Weights of a small mixture-of-experts language model, trained from scratch on English Wikipedia.
Training: a variant of SOAP for the experts, 526M tokens, 8563 steps.
Below are experts of layer 4 (counted from 0) of a mixture-of-experts language model. Rows are named router (the router's row for the expert) and show model dimensions 0-191. Each number is 128 + 32 x the weight over its row's rms, rounded and kept within 0 to 255. Numbers have three digits each.
Before each expert's rows: "mostly gets" lists some tokens that are sent to it at least half of the time. This comes from a sample of Wikipedia text that the model never trained on.

# expert 147
mostly gets: "l", " Cl", " l", " sl", " Gl", " bl"
router:155168153153172086079133143147079141165081145086118101101139121202152207079092166089089091133152113107110141171085164154110103166174171176112180126150143091079095124111124162112110138132076151109138157127134185156117151074120117083151183170073171123113116050157162115080097145150159168149113106121136140106123164107165120189130072155087169110093129120085163118180112171165132062168155141142146119092107094127134177108159123125111135118133105118117103142174101169162152075146157095110157113129126111091191104127136112146183156048141178164097169170124121176135109112155101092152

# expert 102
mostly gets: " School", " University", " League", " team", " year", " school"
router:145099097123101101087118193088085113074128091137102159080200146124153095132125152148146081084153082108087169173177129093069164115233141135101109136128112165149142134149149098115122148154178136121129099148148123115124126190120121107113175130137149138148128139081114114177095156103128107161141078103111075125073063099103102121142080077106150130134152125091134180082058131099176140109103126177082153145107085077150122169170125106130083139076119145095098152106052111159153178104127076199075109146134126119168159144149171093062158154191113150104133140161125152098108105134143120160

# expert 63
mostly gets: " st", " St", "St", " Ste", " President", " rest"
router:189120168153087183192141180149138097160130186162125184162135151164194127115141126101138107138077110102081093117123134128154119090144152140164066188101074117142084137159180100113097134143104115123112132110121167091127112121166137140155141127140140100139135123135189095067135113095140114168100141112059185164113100126155093131102095091082076079079150119153168164158123173119063124133162111114133121113132094126119185120212082129066174207152065092131144090179167096140140103155055103103143100163099122166147142137104159157132159097138150107099132134158091151103160100141159085079

# expert 109
mostly gets: "b", " ro", "-b", " rep", " ab", " com"
router:106188129158147124099111090114160157144113058115094185123127137158164161109118104059088094104196082193143116085131081113140135136138143155140171195146136099133085113108155088125119100110113107104140112154165140107143090099133089112149120166192138101163152138158161113130147121136126182127104138091076161111155136158130109130128124098086108083129097080092186141175141184141134081125162175133149113151104085128080138170137066094145141139088176170190108090114116119104087130193075149141121171093200107125123191101105059125167119146105105165198150145060070112170121099133131102172

# expert 212
mostly gets: " v", " app", " im", " acc", " pop", " s"
router:139087154120108148151160112131125085188088100162151127159117143125100177165160161108106104153107104147126169099107069080156152079149151110132163100137104141188105156115127173198114152105058194183081198135100087155091128081164122120157093073037164110142163151108151150171115152145102120171114159091119142143151100118132107139115130132135114100124073077169135115121175153146148098128141130127189070107119132132123162080163079135177069111131118103173113165079116172074142165152145140113185135094116107081092148105138104142066056130131075092101137150199142135163129143125162172126

# expert 33
mostly gets: "ummer", "--", " e", "elf", "alth", "aus"
router:084116048130071150127129089129105051186107097118096121149132180155120130122144109125113089097132152147181141064130133130134087174099128093161152154146128144100096111101119175203111174126074133154162095132113175115161130162152124138125145185141112120091168114159073073125159164118140118114189069129184116169120105147109117147142106157183162133142093180076124123121140135109112178145187128113189144158143143102069155172160142092137186114100071172188088129146194128149084125115082105185133099155061135067092105081147107157107169140122138166131139135132119175162094119116182119149

# expert 243
mostly gets: "s", "s==", "els", "ss", "ays", "ollow"
router:162136116100151150137079132088150171096157070152165074075176113106133140104088167107101151123150128149096132135134190117080165104140151080149129097145138154087088085128093136116086065133168109107104125171138120157111149152090107119170111160110159148140100111178139117105150172114067142132097073092132174086153093080125087122109085081108161150153145179075082122172141156069157096114111096125075169049082105195175169133171144156140150048114136139154118128126102115072171101120085187143137141115093104100133137179147146149127116147088170165126147157126147161152114127054084173179

# expert 128
mostly gets: " a", " an", " as", " in", "In", " As"
router:079039141096131110185137118123142111081088149111147136155104133155110121157145092132151158079122135136160194111115141116097094137126140087142144153121111177160159132141088058149167060136114143085100168136082096088077118107129114139134147087143122135115127073076116157103134093096092089151115095133154139094124109108106176134107185089122143157139172152103088109156117110053072086184137082074094125200137176176141137145065091144138084076107099139124136099140177196137083101129172155116154103155129119112084144098109157091134176130105183154094039106134172058099123140134098109120

# expert 76
mostly gets: " ac", " e", "as", ";", " Ac", "ruct"
router:069131145102090115193083139086074113101099170155145078147097144090122153147130123088140133072102178149128110143109181148170175165142162102118122119157195097144105115110130163140092140160105112132142089133117144079062084089076083119168055136192130164177169061111118134145157111143112111184134118077078132098086167099080146125148176137133113128151147121129133143141153152126159107146093136106153109138138156199153085120141123139106170149181132070103132090144198143099135109126124107171164126130157110154056158143186099175159151173063139134109116120126118175087062090110098069162

# expert 50
mostly gets: "or", "ors", " Cor", " col", "overn", "serv"
router:130078082145096128200112113160109129185094152193104126122070148085158087099109105158130088167111143135093097167099166094147142116151113133176148183160120100114090121130106100081085153175072123105102188104099114167127112106148100161172145170134169049190157125149122090135114079107122186102162080141163184116132210154136093152141107102117136085129166120129104160080145131142096093133151191117087121096112142138156151093136076101083188148092110093173100153102103078113180084149084133089157125180147096155114125137117166115135170096126171141125132142142121131113105059137068073113

# expert 146
mostly gets: "it", "u", " char", "He", " contin", "its"
router:140120135104113130129087109096072142114087140099115143148064162184119090131123125088123050151090115117143091083159190125165077172104168192111125093169184124067080093132121149071128127095125185100121187106085191144194144132179143147152092143170155122090169123134098089138120111097104142121131163146153079118060095150135127093121163131151091132162160164111178116133115126112105070126070061165145119148106109162091141101102156159176173206157107111160090089135073167068183104139113158115136120162173117123138112098161101092120125126186127093095140166123125157163150097097138114114

# expert 223
mostly gets: " Qu", "urr", "qu", "u", " Gu", "enn"
router:092173098160155146178093094180185071100135130067146168110185126149098179124107066110088138138073129092142145130080167131087157160152134165116096117114127098098160118151155131154114108116126168141112147033179148094157189110075119127126076157157116145084093120080135083091146079171128158097145124162120103112156158156118104160121134151118158160133147122099082168197145149087096077131123077163085144132129127175110123117141161157057148145166112136101159127126099175076174118087139119080152131189176154141065151104198096122132133109147142143120109153069122148164190101117130079105

# expert 225
mostly gets: "|", "|---|---|---|---", "|---|", "|---|---", "  ", "="
router:056083094174162169136109172167152148155091125163119181163106163165151139157150092111116175172126136130130178070167112177151140149107142087136124132070083109114075132167154103123135129103170122108119105153157107138056151101122155175066102171092152127082184133173098176080086153153158138078125151183154108092119149109115132143167092160173125140136158066100149104117121119142073113111088081107088155135116090146082114167111150148134094179074152095181095108104118104159140096156143177142104129083115087098070079177154156085145121084140078164080099137080096140194140131139109116107

# expert 252
mostly gets: "s,", "s", "s==", "ers,", "es,", "s)"
router:132110058105115104114083161100179139161094097162134096112169059161119102111121157092098163161080142143121133159140160161114106116132126152173106106181152087119084104105088102160114065130149138092105149152117168154108107203081165102138147131159190158145103129146155100122058130082120180146093073076126142058118146080109105114148106076129124149104201167149091096168130131088139090125102123114081142052078149151159181092170078117151174104159147121118090125151106094088149134147101198076132163113133083131094096173121175126135139142066143171109151157116119144174110181112141143169

# expert 133
mostly gets: " (", " (1", " (19", "(", "–", "["
router:115135137173157180127187090101143179189100146110099151150131150056116120165154156089144135120136121125160100123152150167116148200136171071137116111152124083136115132110171146201124152158168134075126166158079084148197095164128102067154058127189136137135142172093111090113159152160164078119169086129108163136090090108179082085121112144071113132132162151121161076139129155134125164119137130129108167182114083100113144148119117139089108159154079141140152170099108135158170104082150126094203150083129132126116139122147175146179128150164153110150066066065131081091092131111067094149

# expert 182
mostly gets: " us", " used", " However,", " appear", " also==", " occ"
router:082178086153103124071106131093093095123085087123158164109088133115127184100123154183140083151114131121108147120150101108155080162079142138167119109108125131173125122086100133061109139116117158154105143130169082141113130162172145161085116097130136150153118137169124179139104166138101115099159122065082076129109135122137099177124151059097100103078102117114078057065145135141143206083162142169186193115095133065124103102173101142122133118128179115123146146175166069113105085087158159114171084114122122043194177182102144141113126162151125142115150163124080123065124126149136176103

# expert 57
mostly gets: " West", " City", " South", " child", " High", " land"
router:144131122129117143132098096185069149059091164156052111096215134138119160180144127154148162107124114131083112072120130084116082130118127146113117169103093175154128131138172089162154180130138136138096121145120134062147159171098127124128179144111093102163157147148144120108161111125133147170113174134144120157096163144091127139160102171125171103087102096097202142090106147066101153053119139083052164104114130085121073131140152166137142134150152185127091141111099163149202165090075110186145107198134142146155126129124180126105116149157108101131118051133068161065133149177114108152

# expert 62
mostly gets: " has", " have", " had", " States", " They", " U.S."
router:161136066111111152120094151121197123123152146165118092123093153148107055102136151097109119109122047193116141092101199141151162119132111088153119155162122186109167097093124072129080170159131097155112140142119160120154079096130119169114117144072097151164149134141099104125151127110111134129107108150114096149074069093157144137125084158074107153142134136101149113175147155157153177140129072130080190114148150113108096099105079107178108108172074156148121129150062127121125076080137114107040191190107110095101067134194097159121140111164121128132139175072062176101106173134136121112

# expert 40
mostly gets: "in", "ino", "ines", "ina", "ins", "ine"
router:093165088131122120072106103150093123111165135100165128125115144144215133091147140193147098128142133177070103122118142136123155155164172098169170091129160083090142059139140147204103090157089127110132095133040167107133114108153118104145142139166170166122089168185183158142176081176097136114129106105122123181110135117163172145113114112152163131120160147179089144079163152188094164115135069092092144173068102099097161100161073175170135190206128086165137150145203109132103125137156097119131082137096096143110170103145075117146130122155154116108150133136142146146111076154116106137

# expert 235
mostly gets: "il", " Phil", " well", " high", " ne", " Ne"
router:127137131167128101133130129148174100106118169139117168203138160130111104075090176094163173128093129118124136099101167092130122055079143164103166112123141093118157106153128149123170153149124185174144168112146168146184170118089087114136134176098107151120160132116176095103132082110112134166094091155073088121122147134089172141138176173157133107100146105099095099153108168109089064154167063165043126099104128105076168156145205118114107109123077164078125109106141156153059179157139124144155098182085135153155088143097172116123117143174084089178156139135141161177096105169112060099

# expert 32
mostly gets: " lead", " design", " head", " appear", " adv", " pass"
router:190126141124186058143115172104126146141111194141115123154142147134112126099145167154120120150139114079165139116113163087125109123139171092210180150137130177131115113159147146132080119155107166131119158154193098105154187136092123074106147101142143065109131101125123127105107139122179131097099104143108111179080148114143071195115089168109135079179158134124176080124041158152089108139125125137112139135088089121144147073166142109100086147099072122076114105184096156129205065144139132134148214120114146131153177085162147207126123172092079130137195128142133143092092132125160130133

# expert 198
mostly gets: "ite", "ouse", " Time", " mi", "que", " time"
router:139163110082118119101145110130111157076164112154120114140077134132134080175080147158077115101092124159165111089133134190119113067166166132078139074140169109164098133106112128132195138146096110122123131161060137179182098075151132157157099130190119097100115192180137185168150120118127185066159124105187123126121105156115114099161175113126092169178132177114145167111158110164167202084097068121130121212119087104093172146139173165157128055146146082093083126104155158136098124151140102144100124163137118151140141089164162145147170172163102116128132115148075134112138100163087168146

# expert 89
mostly gets: "ution", "ions", "ation", "ility", "ion", "ible"
router:170082176072149170097195098147139146149154109154151137082116135105145089101168167203163101155080106153138092175161121103149093058149163132137157082077174114136135102132128170117123109168122068136190095131100183133164124113177171110126167124171127093142139119135116202082054182083149104150152126117145155150058130115101111106100099066076153114158115119199162107075123092135101136116132135154096135114116120078157140161164100104157117102164089111125129076125135069112115143114160118109075145116132140100133148122169129081048165134060144190159159132140098145128143085135162121120

# expert 210
mostly gets: " London", " York", "ara", "ford", " France", "ana"
router:148102124136123202170132126149060121076129119118126168129173117088102099141137117117126116125110170171096182089088102157159149132120139086172090087107098063104114114155099092112107128170129062163112068114144154146160068078147084177158113168114112090130101210149178138181192106130125146146142168128136130183123124115099212118135118081125136128140120141147126105108124105139158145160158119091109104139099186161148105133183114145126167128071177201092155153172162130172120134139139085165151073139122102199161105135125195148107139117164182129128131145072109132168194119066113085123

# expert 195
mostly gets: "ep", " app", "′", " dep", " App", " Rep"
router:101137139138154168064111085175169110191112112161108151137154124098147193128132095056095123107153115129095169071116166068157062114102156098167151121104116125140086125072115083153176146134173174077129092152124175068090117150079133119141128118151111117111101106150170161172152147161164151122188116165181192141115109118156146116168145147096106089162115098103082137150124142121150134142183096164131124151129116175107180122133150125145163123171130122183093087107120121142126169157121155153200172132086121110163035096077065139120167157168136124153130061078083177100102111158132150116

# expert 138
mostly gets: "ouncil", "ilitary", "ission", "ording", "areer", "ourt"
router:119164091145095166164132170132127063087177098195162108091165179089067048126097141124163146105056110096171130176090144136150211096139126125156118174136152115161095103126184139164188131107145073155176121130130180108148097124117117143134113197143117115167072140086110149124116156079123123127185117170168104153149132099124056127097072152171129077136072145147132108144120140150149146074120100093113171124178162063135107167158135165123156074124081153156096156103103163076158095108095110168152125157118128084133153133170185131112141154158103121172157126138146161107100135085151155124

# expert 237
mostly gets: "ica", "ia", "a", "ations", "s", "ics"
router:189058128082180128136132184120178109111171057120143120085187075188141121134148153124159088189083196158101138106131155166119072099160132074134067104107129155128108115150102171134094063163120077121155102155085170173129077113109118133130110160157122162145091121167159143133179173093092122166115135069148138127072071126104168095055094057124124132166167148200105086177133140144109138115154123111116124065115108139128105171171130135153091107129139094127145104173108099145085169102085144184117101071098107151134095152117154125097112123117170123116132170102133102146113138093109140108

# expert 87
mostly gets: " John", " William", " David", " George", " Robert", " James"
router:166084121071130134112090088108110180095100124098139167076185149104180089161144170179114093088150113123084145129112103207138088118141159140125118072107154161127162113121115097079151104177099110102126092114150123122110107101165114102138151145102077109127147133205111173199145092074106124124116181132170067129110159131114123109178176199164166077081170163064104100101165133176156148105050132107107125144117136129142125148111105136169104101154200118161137132121120079116134150138201117166156056166115113125158124165102140115130155181142145119116124080127057151186154101112104131122

# expert 91
mostly gets: " York", "ack", " John", " David", " William", "oard"
router:158131076106141187092153089118126149070125110088126139057198113055139125121149130116092132068122073104109138174064073170159117103094122172096132167064077150091171125120093081077107092143150063093107149144115129142137143121092174182156121138111135121096139171193099104170106105120087132114080149176119109081083208127063139145130115169116160089096108127093109120099116150146122141069136145147090137199110130134114135166195135150166131097136134156169111139142117138104174120146117120174161062151112138142108140139183162187144149108117108112166149155106113163099113123110143075186

# expert 45
mostly gets: " T", " D", " N", " B", " C", " P"
router:139090131118148151139149107111122169125116128149180076120103090131093152111157104149103129161181117109139114120134170187149120124122059151154157127139138124104157198191119126153151103138183120140213131100112128065144229094119124116135171088108154156114156136092091083148149128164129158119114123083124142136143166162187089138096159122158075163073146090176130146126104100072122108154082125071157075127159141156196153089137132098104075164173179099109189121150128129158148200136156096147167176099183172087110099155148136133119102098122111089118124068094132064079162174148128089109

# expert 254
mostly gets: " (", "/", " (1", " (19", "^{", "("
router:094148155187180119106181131116108177183092088099062133173152120114139101169100158142155181151188104112113069070129158161124139151138164111139107098135134139112108143132080097133141121139117148098118142138096117080140099142075121090155093094171125154118156172087113191132151112127177128140159095076077141135133104083118075108073214090113122129070132123166130120095152138150162171093158108090154173160121115132139091187126136121176100146165085177111132166188111131144136109080131087087142128063115110182083165090165208157181142169169116143108092130100166141162130117073148120087

# expert 177
mostly gets: "g", " leg", " bro", "ro", " g", " Ag"
router:130184126221122168132133164139069150073125057172102117078106078136201149083114149109101089195131088119185135130118085164089114137113152138139134168118123120118093095146148184116109135153117165108124085131173121143079105139077128098158104137174159117112119085135182145173159122176153134103121112176112134100177188181136105157102113158071114157096119195069101113159140158095135093169084164132134127080113120174116182125156058155107158182150174135075141163163100101123125124174062144083172168163157099163160130146113107143166120116157091139149119111088119129147123177134144108137

# expert 221
mostly gets: "it", "ri", " Fran", "its", " bro", " writ"
router:163168107063142149134100144110095128099059095097162121126085149129173067128149128149113064122091168120113073136164109154119085148137153170149087137144160109073081099124098159114147140156108151114084180161083144169127100101124142145151130150182130161159190113152108092106134112142155146117079166163143110066122106111101119119135161108136071112151086173088207100119093126071093083147071088148068150113116130145114094096117112165119126215194127072072114144125100185093151085080119118087140140132168116120189109102183125137194145133188109149122164175134120117108155081135102136133

# expert 3
mostly gets: " m", "ilitary", " h", " c", " ph", " M"
router:126146114070170112127167168127181089197152167122162158143124144155058126081129133076170137153089144126128153104151148088114130159154114172056100155131081112130131193130197158178090081092132117144122156122106154111133127114107099125151210137108145145121138109060134119114116191103127175141127147104103107134180096206132099186123109127162124127078108106201129153119086126107152094155141149069176133087153109097154162128123125137177140119199089135123099169115170182162139102167085106114165140136105144102108115119152160117100154112127112074190137094135121038075088167157116150173

# expert 116
mostly gets: " support", " return", " open", " develop", " report", "forman"
router:117144215138167097126124101124121081099111191079149161143193155111108108131185125180143170103062095109138156141067116133145176073123088153169165168115165149131127110152175103133107120170175138160112172146165126141167215135145188127065094150109101125133081146108154119077072151101216146157099123146132107153103159098100105143148123167096149117152087157062127110099078116114122178147086098153077135085111107116098089130146104102141080106117134139075155071115139150083139076116104123126102131074141150092111114107137152103093128163096112153141168090159141192178105153075156118109

# expert 224
mostly gets: "a,", "ia,", "i,", "an,", "o,", "on,"
router:101112158148164083133112162102121149109132176154111113167143162046165113140135125136180147116215106088114092152141137145172131082156153123096097114117171159165131132116071038101074054101094090131138081119104109156082090148124143147153141088122044119120072125112123189117102088097134135155150103117151086153146093089122146127058125123117155143126124084112134111110117091114145099124131085119198114119130143118172133185137143153158106107153129115090173148172169071112100194123199091097123125099137121174095162099066145113167139147096192166061073116108177119158148117133108113168

# expert 192
mostly gets: " (1", " (", " (19", " (C", " (201", " (A"
router:145099096148133173147114162124179146149091125156078154170126112039167136179171129099189126099189140097117154105148112126095161180103135117123085138105210136101112233127169118118165068117158187126102152133090115100112101169122145083128172084098125168174169192133149164152178142109165086120149112093081179080076139099135116130159117131119133143088124140173129112158079135168124143139163126150132186134124160162181162135088112123146122190158129142085218155114089143134131153131159101131129098101177132151161085129174165092189121132125103136128086168145118124142096082102098104142

# expert 77
mostly gets: " ind", " mark", " set", " met", "ck", "ock"
router:042146199152155159127141048196165180085083082137073167072094146109132202144104168089125082087088130146113160091168120108202140125080120162176119128113156085086099129115156147155162158100156129108093118129110188102109150154095096173132130104093151180152109131117142167090128116112114183184134133196200117070197117097108131138144148127096161123109095176079095138060142159136134149132117158137114143102104111123160105145214131106123108069135168108140105179133148153117109113135112109148133115101141112117082100138183134146180131150122120102166126128089122111125106155096156098116

# expert 139
mostly gets: " Ge", "ague", "en", "que", " home", "ue"
router:151109119084110091150118161189140128121141165134088140093154116154117119093084118199113121158155124170082102124130149087086158147135119157138116159144172177136144133191102152130157166067092097104122176130095108136182080154146139083150111160138121120079163162158173162123126096103124107129177101074147137110114112121145163162152144182167070103160163148099100144116163129128128084083116051157166058091129095074123140108101076176155195055112077125114115164118171123194147119131157191136088109179125124154177163180096163069083137156163082117153148145127140150138112086128060107136

# expert 51
mostly gets: " is", " was", " were", " are", " been", " has"
router:143157075102142109177150166176150110088109177145164118118089174186165139162132135137168139106081116147184111104144091118175134118145165151120112124151185122184200157106074109138115115108179175127115159149118107104081143143105092126112112156142158084161174153067108164091160214147106156190083115113170097158082096112156180138147086131118121142128131167112092068175162137144111138133165141143130141142127167117168139181087160107152116102052148152162139156122170080117081109139162172098082121164115112117100101107105093113116127148079171163100126083128207062113089169095178098123

# expert 65
mostly gets: " c", " cl", " v", " pl", " sp", " dec"
router:117132146119185060103187109164172096159123170188159085117138156186113166145190120173182077171099183132137084108147111111089095098117090110163120115087082102168141180136131079125145084125106163106120108117083072143141187080105103104167138083182115125165124125086121156146145160161109181201115134097123070127174109100183081136107133141062125129086136061127152137139147115127113117159082101154182074104118089132117097123136130151153093124159163125124132214126172117106141153156186155147117183104122144155111153110123085141113106133134123126060063104134113135102085120160099144169

# expert 179
mostly gets: " l", " con", " Al", " Le", " al", " De"
router:085132109161152124091161158183104126163142118148105079107162069177144148108181151126153143194124144160139090092066176125157081126097115089123144127126100068109136150139151122114185114125144160108150071105116114098131192078081111081150189087157131125141157110078149111110166157127183155155101086141148053153138159139158115165157133119148072126068174074103120131156092102087084141052182138136181094105163147183139125098145098157131146155110129140107141164147151096135137142160195158151169205100105169151084135084139132157131102082138129153075063121119096158121151089173152130150

# expert 249
mostly gets: " 189", " 186", " 188", " 202", " 194", "50"
router:145117085118134142098098169107100137127144154144178151104089156141129088102130107117091177119134139136122132186172137126091149122146085132123093084134160112140217088184120149089171162135115104146198167101115068146181102092081154111121119088077138105133113109101080109098097200153124089108195139169087171123128119099157144042131099132067137083174133169179151106121163099124134130138163136105090130104095130081102111109135122078072130176124099112123099155098069091161129105106159105115168110140097113106126128098074073094096127045101193125192128087108157065143159167134125108167

# expert 90
mostly gets: "e", " Party", " Be", "me", "te", " Pe"
router:137124106094157100177101134191158097179141120095065160111143071152172082108079122138165090096108130150094126099182175114121201144133144130152147104151191187138108144164113220157124137110101070058117148176097128173174092155137160081108100097140085149122114104174122132147137157175133125146082106083181143133097123100158109162176106153154100144184113148110099116134179110106112074062136143182164087064124085074137167150134092134130132100132118142144160190079175107133110085132104098129120135176137105138132167128100119095117145136173058115157159158130129163149129092152169163155

# expert 67
mostly gets: " However,", "enc", ".\"", "|"
router:149143111156181106138134183134150089144097119157137109159109115158153094140181074168148165160179137110186156205157150091163101103128096102112166155046140100111145176176116143096181161097087150148165138142160138147142141186154129164091098149142144113154072159142139112107104157134167071165176124154061151099108172151132114103097162165150171130172153153130172078170133108067136145108102124078117126146128093087184106136070164082115134127087153161133114095169119092079082115150175165102095116140135119104161109167139091092055148103137122160164100101122090162148193151097110199123

# expert 194
mostly gets: " f", " b", " w", " g", " st", " t"
router:100167132130163114097123205143129106126126118177120140144191146165139170148148087128146082121104124132189128092116202094063134100146049137161108124087095091129139234113123082089169099115089164132119160114183127114126148087086117163144153032175135114149119123073115126135158187129146167132146127092085118130202111121105125144086124094103149147085145070111134145160128117149091118156085145162192087075126119162110136096145102177164070153168147122156133165118122129181118131176098193124147121094127150134183129100139104162150075095159111093145077100126111109106109075129150152159

# expert 30
mostly gets: " R", "RA", " B", "R", " N", " M"
router:141047129075100096115106129076125195102124135105147089143109088085129107116128112173089121127182111151129152124181139165097118117117063169178199092160110165096140131138131111119167159137114148163097100128117120158182132115173148118119161121138153129098197157129126138157171157135102152080113105132141130179173084092160144172110129176159107156062103147091121147157142131070179134185078105121123162200129115099173102103169062103068049182182159097104167119129101169123162103129161070153083168093177112117138139127160116138104104124104093067117134088100166098123127119090107097102

# expert 134
mostly gets: "8,", "5,", "6,", "0,", "9,", "7,"
router:144106099167089103096132123077178144178131173081182141095157166106087128129132083094083164138147131086119104226151086153063163117120106144134097102120118081145128086129185128144167140117150088080140177112134103170162117085106110107076120085090141071098093141085092112110081210145121072122169130137060166133137127114182197097118104132077148121159110127178140073173142101138098094145175149148077148098108141103124086120088117133089088173121123103086110086092097086142144113116174109126128100099129134126079152137126102105092124165112169137158115062106146091156201125108102148110

# expert 59
mostly gets: "ing", "ed", "aking", "ided", "ued", "eded"
router:061144128129198177129112095166138152110170121120143106089095119094131071127109125092126145118122109094138140093093155088110158170115141126164202172114097105179098122143146157140129129118096099096097172132198127170155088158131194093105155167144121117127135126132125178090105097063105097180137110143170079126096148095136140165080103120098147105205107173198109085122166144062129133164106153133142139076170115172153103086176070075101146062075105172119164117102163134121100107086102159112145170064110110124133094078135114061106144109146115098133144046128145149121126169087137151149

# expert 190
mostly gets: " p", "==P", " P", " gr", "-p", " b"
router:117162181119187108099159091140189103125097122110069129142093100198135147081139127066137106166130122145116108110186114125107130105106088129179119134097079130153115214090143131112108086156107135068100139120121170098149124142112074175160071095129170135156135133117057076173098172149124178200087167105100143157119084112142108120091164104128100142088134055151085152149124127128143112115135159171147083106088066171116099150107131169124125130157118123134089132141142116162082162136103129124110212124183137114081052129096099126126132083136131143180119119160071042147077096149113122118

# expert 175
mostly gets: " team", " play", " Championship", " Team", " club", " system"
router:064148086147185122098104208118161112127085142155137149157149147083108144105125175145130073114123131083132093116149146088158191124104159106154094123118107111123132139154092145068061132191147110156120129135127120059143126196119116178173141103166131109188069188094176148168135138149121165113149133138131149096156191064096089122167096046138158116119121118126182099071064126174111189101140173165132152096123149112077127157180100153183147145165065103131090128164107137160090126134132125173146108080113120097092171144118157105138187141162123112150129162157064106116103131139123121165

# expert 158
mostly gets: "ae", "y", " ty", "ys", "a", "yl"
router:120163135069176124147124100108088136132131117068114098084125124151146069140142083174160114147131136118166130095112171135123097119062151049147150059157200137110113074148133166119117085168117180158123127161088087081108071093124114118116097172109157183068145102189131076149176108118062102065118135065129134089095111129118179074140147067141113095135127164139155133109162138185139167133138126140141078063111170107109142192108103125145176178143173113173167143121175118173108142172101139180133164109123103149119158100118125127162145163123161116083152143165090132154107145132182089158

# expert 52
mostly gets: "a", "a,", "o", "o,", "i,", "ara"
router:189116132123141143156095171166109137114136094067133154144132090148181145125128110177121101175136141156169146082083086146085101140123144129157128123144176152129087117116170164091140107117117166158124167156098077188175073108149120113137099145165119146097086111165146082111156169125086195102096138077081096136073086154142222104103115071160146130160190181182109135182131093164146159163152129111150101100121136148109116187120077129112127140169161137162180187160180172180117110129095086198100111087156114176158124122126157127171122184157161105132133155166109118183110151096171127146

# expert 120
mostly gets: " is", " was", " were", " are", " been", " has"
router:086181126090145155168138143164145138086125179184175107100121134188173138120145148137144102104143146097179093086153115101193151099087156128110072198136169195175159147076098116084121143166164158170098092143137132150090106109135075134107105148101148149154087171075089180124181184110099157176105096169101128137168095099179147155147111128070109108104138171095136089170086141195091157107146105165169152132108124152169133110115199107151116105103126162143145194136190061128137134078168134092099124168132105123113093096195142128130119157134157120127108114124173125113079161086151100129

# expert 19
mostly gets: "ment", "ition", "ution", "ision", "ification", "artment"
router:078117154111071156134122078106088139078175082127101110168126107093140115105142143188170121115129152136148079170162116129147140062074154169170174114104147089116090092128114118095080157148152079135132170133146177136139189092135148129165110177191158121134064153153153165148062122116201136174207127138130100132093159083138142137081148062068166132136097101161123078117143119124109113109099100153140120117115109083157083120074119129170122074073101123095107111132146182098123154163125083081121079090125124157141179151136149061074123152109098183156149114132117158172128134159188102104

# expert 199
mostly gets: "ouncil", "andid", "oll", "el", "lex", "oman"
router:125122137188155136182082113105136109144115146105103136110169100053124149099076120190210121132078156161131144139104113104146157137165120175114149121132159105085120137091118120112145156065105132136121083047162097152098161109079165149122091172093135152074115080101180092105102131145101162086104166175096147088199153186109106135146101120064166129074072108075097147140116156099115086128142130157131139069163141184173120157187179122082109108079202151145091120156118153085182113119102101106169148172110145094147139109144098103163125090117144098164110093107165131126198148133124132113

# expert 108
mostly gets: " colle", " Gu", "i", "enn", " Ju", " bu"
router:154170120108164164167095138142132073123122098069181208129108149149134199118137138149145051178094116093168119117120181136156116160076146166125131111121119065092104079158171138124131160181137173124152149116120112075172151158091110081155105133126142129142136121187100094136152089164121098138166074084088143130054180148076134106100089096167112110109182158123114172144141134119116114121159131151142070094087108140148121112067175127142167171181124104111080156137100134161094145101123157169137103145125113162086094131170108154045121147190210184167143181140131127142100152145104129141

# expert 202
mostly gets: "iv", "ocrat", " Democrat", "iber", "ov", "sk"
router:185121162144109087084126159134095107165122101103164191107128128078101149096143164092145074104107169086079126203153075120181092124113180183200119169112072082095135135150140087116137137173112097142163108116086163165074173153084113120124109172124111188164097065121158116179106069131124114170202146079104134159081117088119118127138120088124074174127192147130137133115145145210095123126118161168134117116136118161129087111134153077162074137148130080147131096185136141161136099172181103134136121129103105193087105139122135162113102139157132121107154170116143150156144130093123098067

# expert 162
mostly gets: "ur", " 2013", " 2009", " 2012", " 2008", " 2011"
router:131120143078100137122055186169120138141133175122164157138154168165104098166127125173087090113131146134118131089133145104098089094147157128143149135130147131089117103158149101085117149121086096064098110107102100155200056199124158091134118123043166074128160092150133097128099147105074067098131143080145176080092157196113171143141181137119135130156170128170109154091129115126152123092180111157078117112126117160073084112133125050107076196130151131166141086178117075130139094120069116101101123064109122168146082173093140144125127148113107173197157149150100112121093113131143162126